Weights of a small mixture-of-experts language model, trained from scratch on English Wikipedia.
Size: 13 layers, width 192, vocabulary 8192, 46.4M parameters.
Experts: 96 experts in each of 12 layers, 64 GeGLU neurons an expert, 2 picks a token, a sigmoid router.
Training: a variant of SOAP for the experts, 333M tokens, 5079 steps.
Below are experts of layer 9 (counted from 0) of a mixture-of-experts language model. Rows are named router (the router's row for the expert), gate (a neuron's input weights, with its number), up (a neuron's input weights, with its number) and show model dimensions 0-191. Each number is 50 + 15 x the weight over its row's rms, rounded and kept within 0 to 99.
After each expert's rows: a language model's description of what the expert responds to. This comes from a sample of Wikipedia text that the model never trained on.

# expert 11
router:60 38 70 49 51 46 65 33 40 51 48 60 58 35 62 39 51 27 22 47 53 47 50 58 31 45 28 65 69 53 62 49 67 40 41 51 45 62 37 36 53 37 34 84 64 20 57 56 31 55 58 26 33 57 30 51 56 44 66 50 55 51 49 59 79 55 77 39 46 56 51 44 34 41 57 53 43 64 31 32 53 61 63 30 25 46 49 42 61 55 55 54 34 44 37 72 63 44 77 42 51 39 47 23 36 54 46 41 69 61 40 37 71 71 63 71 28 51 36 31 20 72 48 60 30 47 57 29 57 09 42 34 57 30 41 51 81 43 47 46 07 73 52 47 45 99 68 60 51 62 63 53 31 56 30 40 56 76 60 63 35 51 50 37 52 46 61 59 28 28 44 55 42 43 37 68 60 13 47 54 69 17 66 66 74 50 58 54 62 60 55 35
gate0:60 39 41 60 43 62 56 54 30 28 56 46 48 59 76 43 47 49 48 58 60 42 61 71 34 58 55 40 60 82 70 74 59 62 50 51 48 28 26 72 48 53 23 54 83 28 57 39 47 83 39 58 40 43 81 51 67 46 48 43 57 47 34 45 34 59 43 41 69 55 52 38 46 35 55 37 65 71 48 85 42 55 54 39 67 46 53 41 41 60 53 44 72 27 25 42 35 50 53 62 53 62 56 13 43 53 56 38 42 71 65 28 54 41 51 44 46 56 79 36 23 51 38 19 28 38 68 51 74 30 60 32 39 22 28 52 68 57 75 35 48 82 47 44 57 38 58 66 38 84 65 25 51 23 53 49 37 62 32 21 72 36 74 54 43 60 75 48 57 45 23 52 56 70 67 43 58 40 22 55 83 52 68 45 55 64 69 50 55 60 57 66
up0:39 34 52 71 44 52 63 52 41 25 76 53 58 52 74 42 42 53 20 50 52 53 71 65 38 27 62 43 59 88 62 70 66 50 55 16 53 30 32 37 68 63 20 50 76 49 65 47 31 65 47 38 29 45 58 38 71 40 53 53 63 47 51 42 46 31 51 43 76 65 43 34 42 36 64 72 67 66 56 86 55 63 55 36 65 47 39 36 64 53 39 55 65 58 28 37 39 59 43 72 54 54 57 10 48 20 59 44 50 74 70 43 40 68 40 55 47 34 48 47 57 72 63 21 46 50 66 49 53 51 77 57 50 35 30 43 57 53 66 49 21 57 32 46 48 56 69 42 35 67 66 39 50 45 51 61 40 71 50 27 54 23 78 66 51 84 66 40 36 65 30 52 46 71 54 39 67 33 31 26 76 59 63 54 42 65 48 41 71 76 73 64
Mid-word vowel-i syllables

# expert 23
router:41 35 67 20 60 43 64 43 49 51 44 73 53 55 59 39 41 52 42 75 40 64 58 70 56 33 53 55 25 37 39 67 56 19 45 58 39 79 69 49 35 27 72 99 62 39 77 40 39 76 50 50 39 51 69 49 36 65 60 42 59 49 15 35 49 66 56 59 72 38 29 49 42 49 35 50 39 62 32 53 63 62 29 51 22 61 44 48 58 40 79 35 32 48 48 46 61 40 67 32 47 60 65 63 41 48 49 58 57 75 55 49 61 40 82 48 52 43 58 47 47 51 40 45 46 34 71 57 56 21 20 42 47 41 51 51 71 28 53 59 61 44 65 62 63 72 67 35 37 61 53 43 62 32 19 54 43 66 21 57 66 73 47 66 22 49 44 56 27 62 54 59 56 47 64 39 32 80 46 45 37 12 55 34 78 55 55 41 65 33 25 77
gate0:39 41 30 99 45 41 45 57 43 34 44 19 26 38 35 68 78 45 48 61 51 47 27 32 49 62 68 19 48 49 63 51 46 58 46 64 45 32 48 51 23 42 52 81 60 28 69 42 22 51 63 36 44 43 40 80 29 30 52 45 59 51 58 77 68 31 64 51 65 38 55 37 52 72 61 62 34 31 47 57 55 34 49 43 27 64 48 70 53 47 35 62 43 52 47 54 44 63 75 50 60 24 51 55 53 43 39 77 53 60 45 38 39 76 70 54 35 25 21 53 41 73 73 60 53 71 49 73 42 14 32 34 52 59 55 43 55 62 27 37 46 59 54 47 64 72 49 70 44 44 70 48 36 65 60 44 45 77 54 49 50 58 55 50 48 46 51 30 54 39 72 41 51 57 59 85 58 71 27 55 67 56 54 77 25 15 59 42 50 53 52 64
up0:54 45 65 23 63 58 48 30 69 69 47 59 87 52 78 29 17 55 50 23 47 62 70 74 46 43 37 77 64 51 53 52 51 31 55 33 55 40 30 33 74 66 60 34 35 45 30 58 65 23 36 59 40 62 77 50 52 68 43 41 45 40 32 19 39 73 49 29 43 62 44 61 62 39 36 40 58 57 47 31 64 64 47 45 81 56 52 44 52 49 65 45 36 53 51 37 74 38 40 65 36 61 52 66 47 48 58 26 32 41 45 47 59 28 34 29 58 72 65 35 67 44 41 58 55 27 55 17 59 74 66 62 40 48 52 61 56 31 60 58 24 37 47 43 37 30 48 33 42 56 48 63 41 50 23 68 69 27 44 21 46 71 52 24 63 56 49 66 43 62 28 53 45 44 67 16 42 30 61 47 30 29 51 28 37 89 54 63 52 47 48 26
Non-Latin bytes and punctuation

# expert 53
router:64 21 49 29 78 21 50 24 58 56 30 57 39 12 48 45 47 64 63 41 37 46 24 64 42 44 37 43 64 37 27 31 67 52 21 35 45 59 58 54 65 43 46 58 47 27 64 66 49 52 58 57 13 40 48 61 68 47 69 55 67 59 29 57 73 46 41 54 44 67 59 57 71 77 54 48 50 76 57 39 66 53 32 31 53 38 38 21 76 57 40 57 47 32 55 53 33 38 75 65 55 46 67 60 29 57 46 28 58 36 49 71 59 41 77 56 50 31 71 47 52 58 70 49 49 14 46 53 30 49 41 57 78 51 23 32 48 47 74 82 53 30 40 55 66 52 65 80 16 65 63 31 43 25 53 37 48 54 50 33 70 87 42 59 48 48 48 55 33 49 46 56 68 60 48 60 52 65 60 64 46 20 47 35 49 54 52 56 62 44 34 77
gate0:50 40 64 62 74 39 31 37 48 52 38 41 56 50 91 60 26 42 66 70 29 60 52 50 75 37 57 48 58 63 44 47 38 49 55 63 43 26 59 39 56 62 47 68 30 59 86 74 88 33 54 42 46 64 45 71 44 26 59 25 49 76 51 28 49 49 87 56 60 57 53 57 56 66 45 27 58 43 47 33 74 41 23 57 40 50 50 46 43 53 61 50 54 56 51 25 45 44 46 53 57 57 75 79 37 68 50 48 63 34 32 33 71 49 52 49 28 47 37 56 21 76 77 64 59 42 52 53 53 35 65 45 68 26 47 68 39 67 47 90 49 50 22 52 32 43 63 43 23 40 53 25 34 32 36 70 44 34 54 34 68 74 66 45 43 43 43 68 73 43 42 57 56 62 52 46 40 43 75 69 50 20 66 42 30 31 60 57 41 19 49 63
up0:59 39 53 44 64 33 46 64 45 61 48 60 58 35 63 61 27 50 65 64 36 63 52 61 64 44 62 48 67 52 56 26 42 54 51 41 47 33 63 43 50 47 49 42 24 51 87 91 70 48 60 60 37 58 62 67 45 23 58 40 57 52 63 38 62 62 91 52 49 69 34 43 46 55 37 58 32 41 46 33 73 58 10 52 22 58 40 58 61 33 51 50 44 50 65 41 36 51 49 69 39 72 76 67 33 54 34 54 65 23 66 53 68 50 50 52 26 48 54 71 34 65 99 52 83 34 33 38 40 32 54 50 72 32 45 55 29 59 54 82 58 45 15 66 55 39 56 74 53 69 52 28 34 48 38 34 45 42 41 37 70 69 60 36 45 49 39 45 65 41 30 50 49 57 49 48 76 52 69 61 49 29 65 24 35 32 77 25 38 23 55 48
French and Romance particles

# expert 22
router:65 61 50 29 57 21 61 43 40 55 33 48 36 58 66 57 35 58 51 54 51 42 42 62 53 67 45 35 41 43 29 56 67 40 43 57 78 75 66 51 73 50 69 70 57 32 49 31 67 29 35 45 33 64 39 32 32 43 54 39 83 36 59 51 47 43 38 73 64 41 34 54 47 49 39 35 51 73 67 62 51 31 59 64 66 60 53 30 61 40 36 50 31 46 45 36 70 08 57 32 42 78 67 55 21 64 47 61 78 78 35 77 45 38 86 48 70 41 54 29 16 60 43 47 45 54 71 38 49 56 36 47 69 48 46 72 44 44 73 70 28 52 44 75 45 73 66 47 52 62 45 42 44 28 29 45 40 51 62 65 52 75 62 74 24 49 71 57 35 42 55 68 40 75 75 37 47 50 68 33 60 22 44 37 71 48 74 60 44 33 41 64
gate2:46 50 17 64 74 50 38 81 58 45 51 38 41 53 30 83 30 65 76 31 41 44 59 63 33 35 45 23 52 69 53 65 55 34 68 64 65 77 50 15 48 47 83 54 66 44 47 73 67 48 52 42 68 49 46 49 77 54 43 35 61 48 70 32 37 38 59 60 39 48 44 61 27 58 60 51 63 60 57 60 60 48 43 44 50 66 30 32 72 53 52 61 67 45 44 41 59 50 63 84 33 40 49 40 45 55 36 30 34 44 59 51 40 72 41 42 55 57 15 53 44 18 80 46 47 39 57 68 74 36 48 37 68 42 39 75 36 56 44 82 35 65 06 51 57 54 25 53 17 72 38 62 30 47 40 26 51 30 37 57 69 42 55 46 70 63 48 57 67 52 35 41 59 46 53 20 55 27 43 43 49 42 57 39 74 64 77 61 47 40 49 38
up2:49 49 69 39 51 45 45 15 46 50 56 46 52 44 66 25 79 32 25 66 43 43 41 58 70 59 78 61 39 28 45 33 49 63 51 37 34 23 45 61 61 36 27 53 41 42 64 45 34 51 50 30 39 51 67 52 22 44 44 65 50 47 33 52 70 61 55 34 61 55 54 47 57 55 48 59 27 35 33 32 54 30 47 43 56 28 63 78 38 45 43 40 29 59 46 72 62 61 54 28 61 53 40 59 33 49 76 66 73 55 35 47 77 40 66 69 49 50 80 43 34 91 39 47 41 55 57 35 44 53 43 53 38 61 64 14 53 36 39 19 68 39 89 49 31 63 66 46 75 55 62 55 60 62 51 59 55 79 45 45 26 66 57 35 25 44 66 56 38 45 62 64 49 59 52 71 54 70 69 73 72 43 50 60 00 34 23 55 56 65 57 52
Articles and taxon endings

# expert 60
router:45 44 52 27 45 50 39 55 47 53 29 39 53 54 24 56 49 59 77 54 50 39 36 63 74 33 62 64 56 56 46 39 53 62 44 60 33 74 64 39 44 50 58 66 43 27 72 53 34 57 62 35 54 55 55 55 22 49 56 56 45 76 31 55 38 47 42 60 59 39 43 36 65 22 35 38 41 50 50 15 50 50 34 56 60 58 21 40 45 54 53 35 45 48 26 51 70 46 85 51 46 56 43 70 53 78 41 46 37 65 58 55 53 40 49 27 77 33 60 40 67 27 61 57 31 53 53 48 74 31 43 62 42 39 18 51 47 00 33 17 59 49 54 62 59 64 66 57 50 50 34 59 32 25 21 49 55 56 45 37 50 78 80 49 54 46 67 65 31 51 63 67 45 56 50 79 52 80 60 69 50 21 76 67 43 38 41 51 56 58 30 40
gate2:62 46 45 73 63 49 46 67 63 40 56 61 38 73 51 29 44 30 43 41 65 44 42 65 45 40 40 56 51 42 42 29 20 33 35 26 58 37 73 40 50 87 70 69 60 41 38 80 47 64 49 37 44 67 49 46 70 97 42 47 51 50 55 41 39 57 57 34 47 42 58 52 59 56 42 57 56 73 50 62 58 35 49 43 56 66 41 63 65 42 39 20 60 30 49 55 10 38 59 44 56 57 37 50 28 33 48 52 54 10 43 42 69 43 45 63 57 73 45 42 55 56 32 45 40 51 53 50 44 41 52 42 59 77 56 54 54 12 44 67 30 49 45 39 67 49 55 99 58 68 85 11 57 54 59 48 42 61 35 59 35 70 61 46 42 17 79 24 80 43 59 52 34 62 46 46 44 34 31 67 31 46 46 50 89 57 51 53 48 53 60 37
up2:61 54 30 69 40 55 43 74 78 52 41 49 42 51 37 51 60 37 77 57 58 44 53 88 58 50 36 60 51 33 48 44 39 59 48 65 42 69 74 36 42 51 64 32 35 29 58 70 45 70 64 46 54 68 59 54 52 53 68 54 33 68 38 50 51 62 34 50 70 55 50 59 71 28 21 25 67 60 43 50 37 48 25 56 45 69 31 40 60 56 40 41 68 40 42 72 31 46 29 47 42 71 47 51 68 45 50 35 33 41 65 02 25 44 31 29 70 63 59 34 85 38 38 57 60 48 48 35 75 45 60 43 68 56 39 36 40 30 33 39 55 44 63 48 68 31 47 70 60 42 41 52 44 27 73 50 74 83 61 33 47 50 34 59 52 22 66 00 71 37 63 51 58 38 38 67 39 58 39 62 43 59 45 74 73 34 65 42 59 50 28 29
Commas after names and clauses

# expert 7
router:32 39 52 58 68 55 49 47 51 49 36 32 35 34 43 59 61 48 64 23 43 49 60 69 66 37 49 61 31 29 52 63 51 49 44 47 40 40 47 42 74 61 68 71 41 33 35 53 48 33 22 21 68 67 57 59 65 62 48 22 55 36 43 30 51 44 32 37 42 56 46 11 34 50 65 31 61 69 73 62 45 73 69 40 30 45 29 41 64 69 51 36 36 65 33 30 60 50 73 47 55 36 57 48 45 43 43 74 83 51 53 37 58 47 57 54 59 37 33 33 57 57 60 60 59 43 65 36 82 54 55 44 45 85 55 43 32 58 39 26 30 38 43 86 61 45 61 47 32 79 47 50 37 57 36 30 44 48 44 76 47 42 50 51 45 50 44 67 64 45 38 59 35 70 43 34 61 93 19 44 44 17 84 52 82 48 37 84 68 31 41 46
gate1:39 47 12 56 55 38 29 40 38 31 33 50 58 52 41 40 42 41 45 58 59 55 44 63 45 68 59 45 56 51 45 58 50 62 38 41 32 55 81 39 55 58 49 51 51 48 43 49 50 47 30 03 29 57 51 56 37 44 36 60 52 52 53 55 76 29 45 71 42 44 54 62 41 74 67 60 59 90 43 47 60 51 61 53 53 65 76 53 74 44 58 78 78 59 64 49 35 38 53 75 72 74 34 31 33 32 45 54 41 66 18 34 03 51 67 62 61 68 29 68 34 65 59 62 66 59 41 65 24 45 36 24 74 60 55 50 68 45 20 47 48 35 18 67 41 64 61 58 60 67 58 38 49 67 40 50 70 47 25 30 20 54 58 47 29 43 66 27 28 53 51 66 69 66 65 39 61 52 56 63 52 30 40 23 67 59 49 43 51 55 55 76
up1:32 45 12 63 55 47 62 46 49 36 29 57 54 45 61 56 48 35 48 47 46 53 48 54 74 74 64 58 48 38 40 56 26 81 58 40 29 30 70 31 62 64 51 48 41 49 23 50 45 37 39 18 39 55 63 72 33 53 47 61 44 51 41 37 75 15 37 49 47 42 53 62 48 60 61 56 78 87 52 41 56 86 79 65 60 21 49 40 70 45 59 56 79 66 38 35 34 53 44 86 60 41 43 31 49 48 38 42 45 42 30 08 30 48 53 60 55 40 33 80 37 56 65 54 57 57 27 45 37 67 45 42 48 81 34 62 43 54 16 35 39 48 48 61 35 50 58 55 40 62 59 57 11 42 53 50 44 45 36 47 24 43 53 49 36 45 63 40 36 52 45 55 84 58 56 39 40 73 61 37 71 45 47 35 76 71 50 39 65 63 77 58
Plural noun endings

# expert 62
router:49 63 44 17 61 35 49 28 54 84 32 42 55 56 56 69 34 46 64 51 60 57 31 56 64 68 71 49 39 47 57 41 26 42 66 52 24 51 48 59 74 48 74 49 53 46 55 34 69 29 65 13 48 50 52 35 56 43 39 48 56 52 71 70 33 49 39 51 31 44 29 60 57 65 52 51 32 63 60 67 42 31 40 41 46 42 60 29 49 45 35 39 43 39 39 30 62 13 61 48 55 81 59 62 33 75 59 56 58 44 48 60 52 75 56 30 54 42 35 66 39 60 55 31 53 49 48 71 28 46 46 42 41 72 60 74 45 36 53 30 29 66 67 47 63 85 84 48 52 85 52 61 47 37 16 60 40 68 54 47 60 66 41 39 52 45 56 71 40 64 35 55 42 41 61 36 55 48 63 69 82 00 56 61 47 64 53 67 56 61 55 27
gate2:46 21 72 47 55 44 37 83 33 71 40 36 46 39 53 77 48 39 46 57 61 45 45 56 49 50 50 26 69 59 61 72 28 43 63 41 30 61 40 34 55 59 60 43 51 76 43 54 36 31 37 25 67 67 62 43 44 39 44 50 49 36 62 66 44 54 56 48 47 59 41 38 47 38 58 63 53 43 27 59 24 53 44 53 72 42 53 73 57 39 53 43 21 50 38 40 63 55 51 50 43 50 67 21 41 44 40 59 39 80 48 47 80 74 41 28 16 73 52 52 62 64 71 07 54 56 46 55 53 49 60 42 29 39 83 59 50 46 26 33 43 53 49 74 52 72 69 45 25 77 51 74 25 54 43 38 43 50 63 62 61 64 48 62 69 24 62 71 23 49 38 40 39 46 44 70 28 72 25 40 69 47 42 59 54 74 79 55 69 40 92 30
up2:39 69 62 46 55 31 31 53 66 43 67 74 40 49 52 21 71 16 48 83 39 44 51 45 60 38 56 49 48 42 51 31 56 21 51 63 63 76 73 55 50 15 45 48 47 42 48 73 63 63 62 53 57 39 56 27 67 44 48 49 53 62 29 43 41 34 27 29 72 40 48 57 51 29 35 51 48 72 57 47 60 56 28 62 44 55 65 47 31 60 52 52 67 51 57 51 30 31 41 36 70 49 61 70 47 30 56 58 58 29 34 59 37 40 39 62 48 51 70 50 28 50 14 53 35 55 48 60 29 57 47 45 62 42 32 32 87 46 40 61 37 30 66 48 54 37 42 61 68 29 45 12 99 40 65 40 56 52 29 65 52 50 56 48 17 45 50 28 83 54 48 43 52 70 48 50 81 47 58 58 77 41 58 46 35 19 24 55 41 63 21 62
Proper noun geography terms

# expert 8
router:34 54 27 49 67 53 57 51 64 42 38 58 36 35 50 70 34 67 54 58 43 41 58 53 71 65 31 41 41 66 62 68 45 36 33 16 40 30 49 55 76 58 37 77 38 43 21 50 51 48 30 39 30 49 42 62 52 52 62 50 80 46 68 36 37 65 15 33 56 19 73 70 52 75 53 51 37 51 48 43 48 54 46 38 44 50 39 56 58 60 53 57 37 60 09 25 55 34 61 43 57 52 48 53 41 58 61 55 51 70 67 58 25 17 79 66 44 37 72 48 68 38 48 24 47 47 38 73 49 63 29 59 42 87 37 51 47 29 63 82 56 69 61 72 52 55 67 54 53 82 40 74 38 31 25 66 39 67 41 57 49 66 71 43 34 57 65 47 38 49 51 59 70 67 29 40 31 53 38 46 48 07 72 64 67 60 43 53 74 57 50 54
gate1:70 40 60 60 75 52 35 41 64 66 51 50 33 32 63 42 39 37 53 35 62 43 56 61 67 52 45 52 53 60 56 63 26 43 71 30 23 47 45 51 63 47 61 59 67 45 45 66 47 49 60 54 49 29 42 66 26 38 13 43 68 55 67 46 30 59 54 29 46 54 43 58 80 97 92 34 58 40 55 30 64 53 18 64 52 47 54 55 74 68 65 71 69 58 49 64 55 41 43 69 61 49 68 58 53 66 55 45 61 45 50 43 40 53 44 53 49 60 29 58 52 64 99 31 25 44 83 61 23 60 36 40 41 37 40 82 51 38 34 61 49 53 36 53 57 47 56 48 58 39 46 72 40 51 43 35 60 59 43 49 65 59 72 23 64 51 92 40 60 65 43 43 50 23 34 59 53 69 47 37 45 10 57 69 32 35 62 35 56 62 51 21
up1:32 52 32 45 40 45 67 68 47 47 37 39 67 55 54 48 58 53 71 52 44 56 49 47 22 33 87 29 46 55 40 51 68 77 52 68 41 52 47 44 46 50 54 39 54 53 38 27 44 33 58 41 53 69 60 69 55 47 85 61 27 52 35 84 79 51 43 67 49 71 70 43 28 28 16 19 39 39 60 51 36 48 51 45 50 53 65 40 59 30 36 54 37 42 59 27 43 49 50 59 39 47 26 50 42 52 53 45 33 52 68 47 56 56 53 44 46 57 49 41 37 25 05 81 72 47 33 45 63 40 49 64 77 69 51 17 43 57 47 40 53 40 59 38 57 64 46 67 21 60 51 47 54 59 38 31 53 37 64 33 61 43 30 52 33 58 17 59 43 59 68 51 52 66 53 44 62 36 53 77 26 97 55 09 67 69 39 45 39 24 41 65
Domain category nouns

# expert 57
router:47 42 38 13 61 30 44 56 71 60 46 45 47 21 32 56 52 62 47 53 37 61 58 48 69 52 41 19 60 44 41 58 54 47 46 21 50 74 57 63 39 44 26 73 32 47 39 27 32 57 28 18 49 69 27 47 46 64 54 44 60 56 33 65 32 39 71 58 60 56 59 42 52 45 59 46 72 39 36 19 36 48 58 28 46 67 64 42 69 43 54 36 48 38 76 60 58 18 81 46 49 49 58 64 38 61 44 52 49 68 38 69 79 29 93 65 48 39 61 52 29 56 55 52 35 64 53 50 55 44 25 49 84 56 72 50 60 35 64 74 23 70 64 49 24 70 58 54 54 77 83 34 64 59 23 43 56 51 53 42 30 71 49 57 38 62 77 60 47 33 56 72 50 54 36 51 51 44 35 65 60 09 58 58 60 49 66 55 60 64 51 39
gate3:44 32 51 50 48 40 20 51 79 25 39 74 37 45 43 49 53 58 31 51 34 56 62 39 81 55 46 49 46 40 69 44 19 30 46 37 05 61 52 75 40 26 77 72 40 14 67 42 66 34 49 28 59 57 50 57 53 48 54 28 53 48 69 61 47 54 70 45 46 41 53 59 64 68 76 66 60 62 67 38 55 34 25 28 63 61 46 68 60 41 63 57 60 19 83 46 41 43 59 18 63 83 29 57 45 45 77 59 46 37 68 52 49 54 41 43 36 86 32 72 47 51 39 74 72 71 57 61 41 39 37 59 56 54 56 53 61 16 16 27 62 69 75 43 50 38 43 50 39 67 44 39 51 39 44 69 48 71 51 40 59 64 29 35 48 36 67 53 61 42 36 47 57 40 57 42 68 58 52 65 57 45 35 63 54 25 66 48 49 57 57 44
up3:51 36 45 52 28 45 42 65 71 31 31 48 42 41 33 36 67 63 46 69 49 22 50 48 83 38 47 42 49 40 74 56 42 42 73 59 50 58 64 55 41 40 74 70 53 13 54 55 55 37 70 23 61 30 54 55 15 40 55 42 48 53 57 48 77 49 74 54 55 52 36 76 55 50 92 40 49 52 79 34 55 43 27 12 44 66 55 52 50 57 52 68 40 52 51 61 51 40 52 36 65 54 52 49 69 49 62 50 49 35 27 43 38 53 30 46 38 92 58 51 44 64 34 74 49 66 47 55 33 63 29 46 30 41 57 43 64 37 71 26 70 77 83 32 68 46 49 42 37 49 61 57 73 50 67 83 43 79 69 55 78 38 38 51 60 68 62 50 62 25 53 52 27 49 60 60 69 73 47 65 61 59 41 39 51 31 46 42 29 28 37 42
Italian-style o endings

# expert 10
router:36 45 82 12 79 51 46 41 59 49 41 47 51 53 38 45 16 58 18 48 33 51 29 55 52 22 51 54 43 51 46 70 59 47 59 37 54 45 60 32 62 62 54 56 43 38 81 65 31 48 53 53 32 67 79 68 49 41 50 81 71 50 41 46 43 49 68 57 33 28 53 33 67 54 53 54 77 61 32 54 61 39 32 43 38 59 68 53 39 38 80 27 40 48 71 41 42 30 63 28 55 77 61 49 26 31 38 39 71 33 42 32 58 48 68 29 38 57 61 18 25 29 60 52 45 61 57 40 60 59 28 25 37 15 71 57 46 08 39 32 47 47 49 56 51 80 68 49 33 64 62 55 42 59 45 38 37 58 15 36 61 72 56 57 59 50 33 75 47 45 43 49 56 38 59 69 70 65 54 62 64 26 43 51 68 45 30 60 59 53 44 38
gate0:39 42 52 71 57 62 11 50 23 42 69 29 42 39 65 63 53 50 51 43 77 30 54 73 33 70 46 71 37 60 68 55 57 38 71 45 56 24 39 45 32 30 41 53 30 67 28 19 41 50 41 37 46 53 54 45 75 47 44 34 60 51 23 60 24 54 67 61 54 51 51 47 34 51 45 60 39 53 64 42 91 57 35 49 41 73 45 43 61 57 42 33 22 60 47 74 56 43 57 43 33 50 59 45 53 41 08 60 35 59 40 36 33 33 58 52 61 57 40 53 23 64 20 44 16 21 43 41 50 37 80 61 62 62 10 40 52 69 64 36 29 52 66 56 66 30 43 41 32 46 29 23 53 41 65 59 46 42 64 66 28 63 41 49 60 52 59 56 34 43 45 46 37 58 46 32 59 48 44 53 46 60 63 17 67 78 61 76 61 54 72 62
up0:23 50 66 65 53 54 34 40 28 66 78 29 47 57 59 52 54 53 62 64 72 32 69 35 56 61 58 62 81 53 72 46 59 38 65 65 38 42 59 52 34 64 57 37 41 89 47 02 39 48 44 43 55 86 57 64 88 24 50 65 26 51 73 61 47 66 75 54 47 61 44 54 44 54 54 77 37 60 36 70 54 48 18 49 71 55 57 49 50 51 45 48 39 50 64 57 43 63 45 42 47 46 77 58 62 44 19 27 28 40 47 70 30 68 46 37 60 59 44 54 55 80 45 58 36 42 32 36 54 71 51 68 68 39 30 25 47 59 61 00 83 40 31 59 55 36 48 32 43 55 32 47 62 56 59 40 59 46 44 53 64 36 38 46 61 36 60 52 53 34 43 45 36 39 48 31 69 50 40 55 53 71 44 55 21 48 47 48 66 71 68 42
Place-name directions

# expert 46
router:56 45 49 32 60 08 37 33 51 72 53 59 56 28 38 32 60 70 23 58 44 44 50 62 53 57 40 25 49 55 61 38 58 40 70 59 59 41 63 60 62 34 60 65 48 41 57 30 47 45 31 34 27 65 43 65 43 56 18 63 46 55 33 50 52 58 30 48 63 14 47 73 67 48 58 61 72 50 52 37 16 41 51 44 70 46 67 60 65 67 69 52 51 36 60 56 61 26 85 41 43 58 45 61 30 51 33 43 68 81 55 63 66 48 96 55 45 36 51 30 15 60 45 60 41 51 57 64 49 32 44 45 48 47 75 38 50 38 34 61 59 42 48 46 53 55 96 55 31 49 49 52 42 44 54 32 67 33 46 66 55 80 45 50 33 99 65 38 36 50 45 62 29 64 48 45 39 42 43 57 55 12 71 47 77 33 53 63 59 38 40 63
gate3:53 46 33 80 65 55 33 42 67 45 53 46 50 44 43 41 48 54 47 49 44 39 56 48 49 63 43 42 60 75 32 26 47 29 58 52 59 43 44 63 76 49 54 81 48 65 58 58 82 51 41 37 63 28 49 60 47 66 28 56 55 52 61 31 32 63 69 35 51 17 42 56 46 46 74 52 57 55 51 62 55 31 28 47 31 56 40 62 63 86 45 64 46 58 44 52 42 26 66 74 50 51 57 52 55 53 46 50 57 75 32 42 31 40 58 56 30 48 44 55 35 34 44 62 51 55 57 33 60 22 69 25 48 77 41 64 71 52 56 54 54 66 43 14 67 63 85 50 41 84 35 84 30 49 38 71 62 36 49 53 52 88 84 71 63 37 87 37 63 38 61 82 31 69 41 47 68 53 48 49 60 42 72 39 77 60 27 57 76 42 47 67
up3:63 30 54 49 54 40 48 58 08 10 30 51 62 50 70 56 48 57 49 50 49 48 84 60 55 72 55 51 46 40 28 69 75 63 56 62 43 48 42 35 32 84 64 47 37 43 54 45 10 63 99 64 24 58 65 49 32 53 62 20 49 57 52 56 58 54 41 62 55 87 36 29 41 43 44 32 75 39 84 39 62 52 47 41 58 75 44 46 29 30 57 37 51 46 60 52 49 64 43 55 57 49 49 34 80 25 68 50 65 44 75 26 66 65 41 45 47 48 23 42 57 56 54 40 71 38 47 57 51 60 57 54 27 28 50 27 39 58 72 46 51 39 19 57 54 23 46 48 24 37 55 38 47 38 59 34 43 57 37 43 70 43 27 40 42 49 38 47 48 44 26 49 65 29 74 52 42 51 53 72 52 61 36 37 26 65 63 25 39 58 50 50
Mid-word fragments

# expert 12
router:40 51 51 42 84 61 43 36 50 43 50 53 44 70 62 35 55 65 67 39 64 72 32 55 18 37 41 41 48 62 39 66 54 41 65 47 29 79 47 42 70 45 61 99 45 61 54 57 56 76 47 47 69 46 22 56 63 29 42 46 71 61 43 45 41 33 35 60 59 58 60 45 47 65 69 44 48 53 56 39 51 46 58 49 17 63 34 38 66 40 44 47 47 54 50 23 32 29 64 37 42 46 40 67 38 19 18 27 43 76 52 55 69 39 66 34 44 48 50 50 34 63 38 66 65 66 66 48 46 59 51 67 58 55 62 73 49 29 39 79 51 36 52 59 52 26 48 43 56 49 22 38 41 44 33 62 66 44 35 52 83 87 68 47 45 56 65 35 32 50 26 62 60 40 78 63 15 75 61 54 49 34 57 49 45 76 51 79 48 43 49 86
gate0:51 67 45 68 78 54 40 64 46 67 56 65 87 61 49 64 20 24 57 46 56 28 48 35 64 67 42 66 47 49 67 42 25 58 59 35 40 48 71 65 52 45 76 82 53 53 56 62 59 49 59 56 27 22 50 30 39 51 33 15 78 56 79 45 53 46 57 69 50 52 41 33 56 64 35 33 32 66 53 49 61 40 53 40 43 42 30 41 38 64 53 59 14 73 60 68 49 39 56 52 57 39 41 72 60 34 26 62 33 62 54 57 52 33 69 35 47 49 27 22 57 61 42 49 49 34 45 51 18 60 59 44 52 47 58 57 40 23 66 31 40 46 55 14 64 53 35 43 51 54 57 56 20 52 26 63 53 49 34 36 43 67 74 40 67 62 68 33 48 32 53 51 66 40 56 45 41 68 80 50 40 36 48 71 60 96 66 72 38 34 31 60
up0:42 38 42 68 79 34 58 60 26 27 72 46 56 53 62 70 46 31 33 60 61 48 48 39 75 53 42 94 81 22 13 54 38 35 58 32 35 33 59 60 65 18 55 82 70 47 58 43 34 30 81 45 34 44 54 64 54 53 59 46 68 38 64 35 70 63 43 16 73 31 45 39 44 58 55 30 62 50 55 53 36 34 43 41 22 30 52 50 68 47 76 64 63 69 47 37 48 63 64 49 45 37 45 31 60 66 50 64 34 56 34 43 29 34 58 59 53 50 61 50 50 38 53 59 59 44 33 64 61 68 52 55 61 61 21 77 22 23 49 68 56 68 51 48 45 69 50 38 55 40 32 50 52 21 53 26 53 40 39 33 53 65 70 54 54 82 76 21 48 43 43 55 31 72 83 52 35 64 52 53 44 50 56 49 45 44 67 48 63 44 58 57
Lowercase word-initial pieces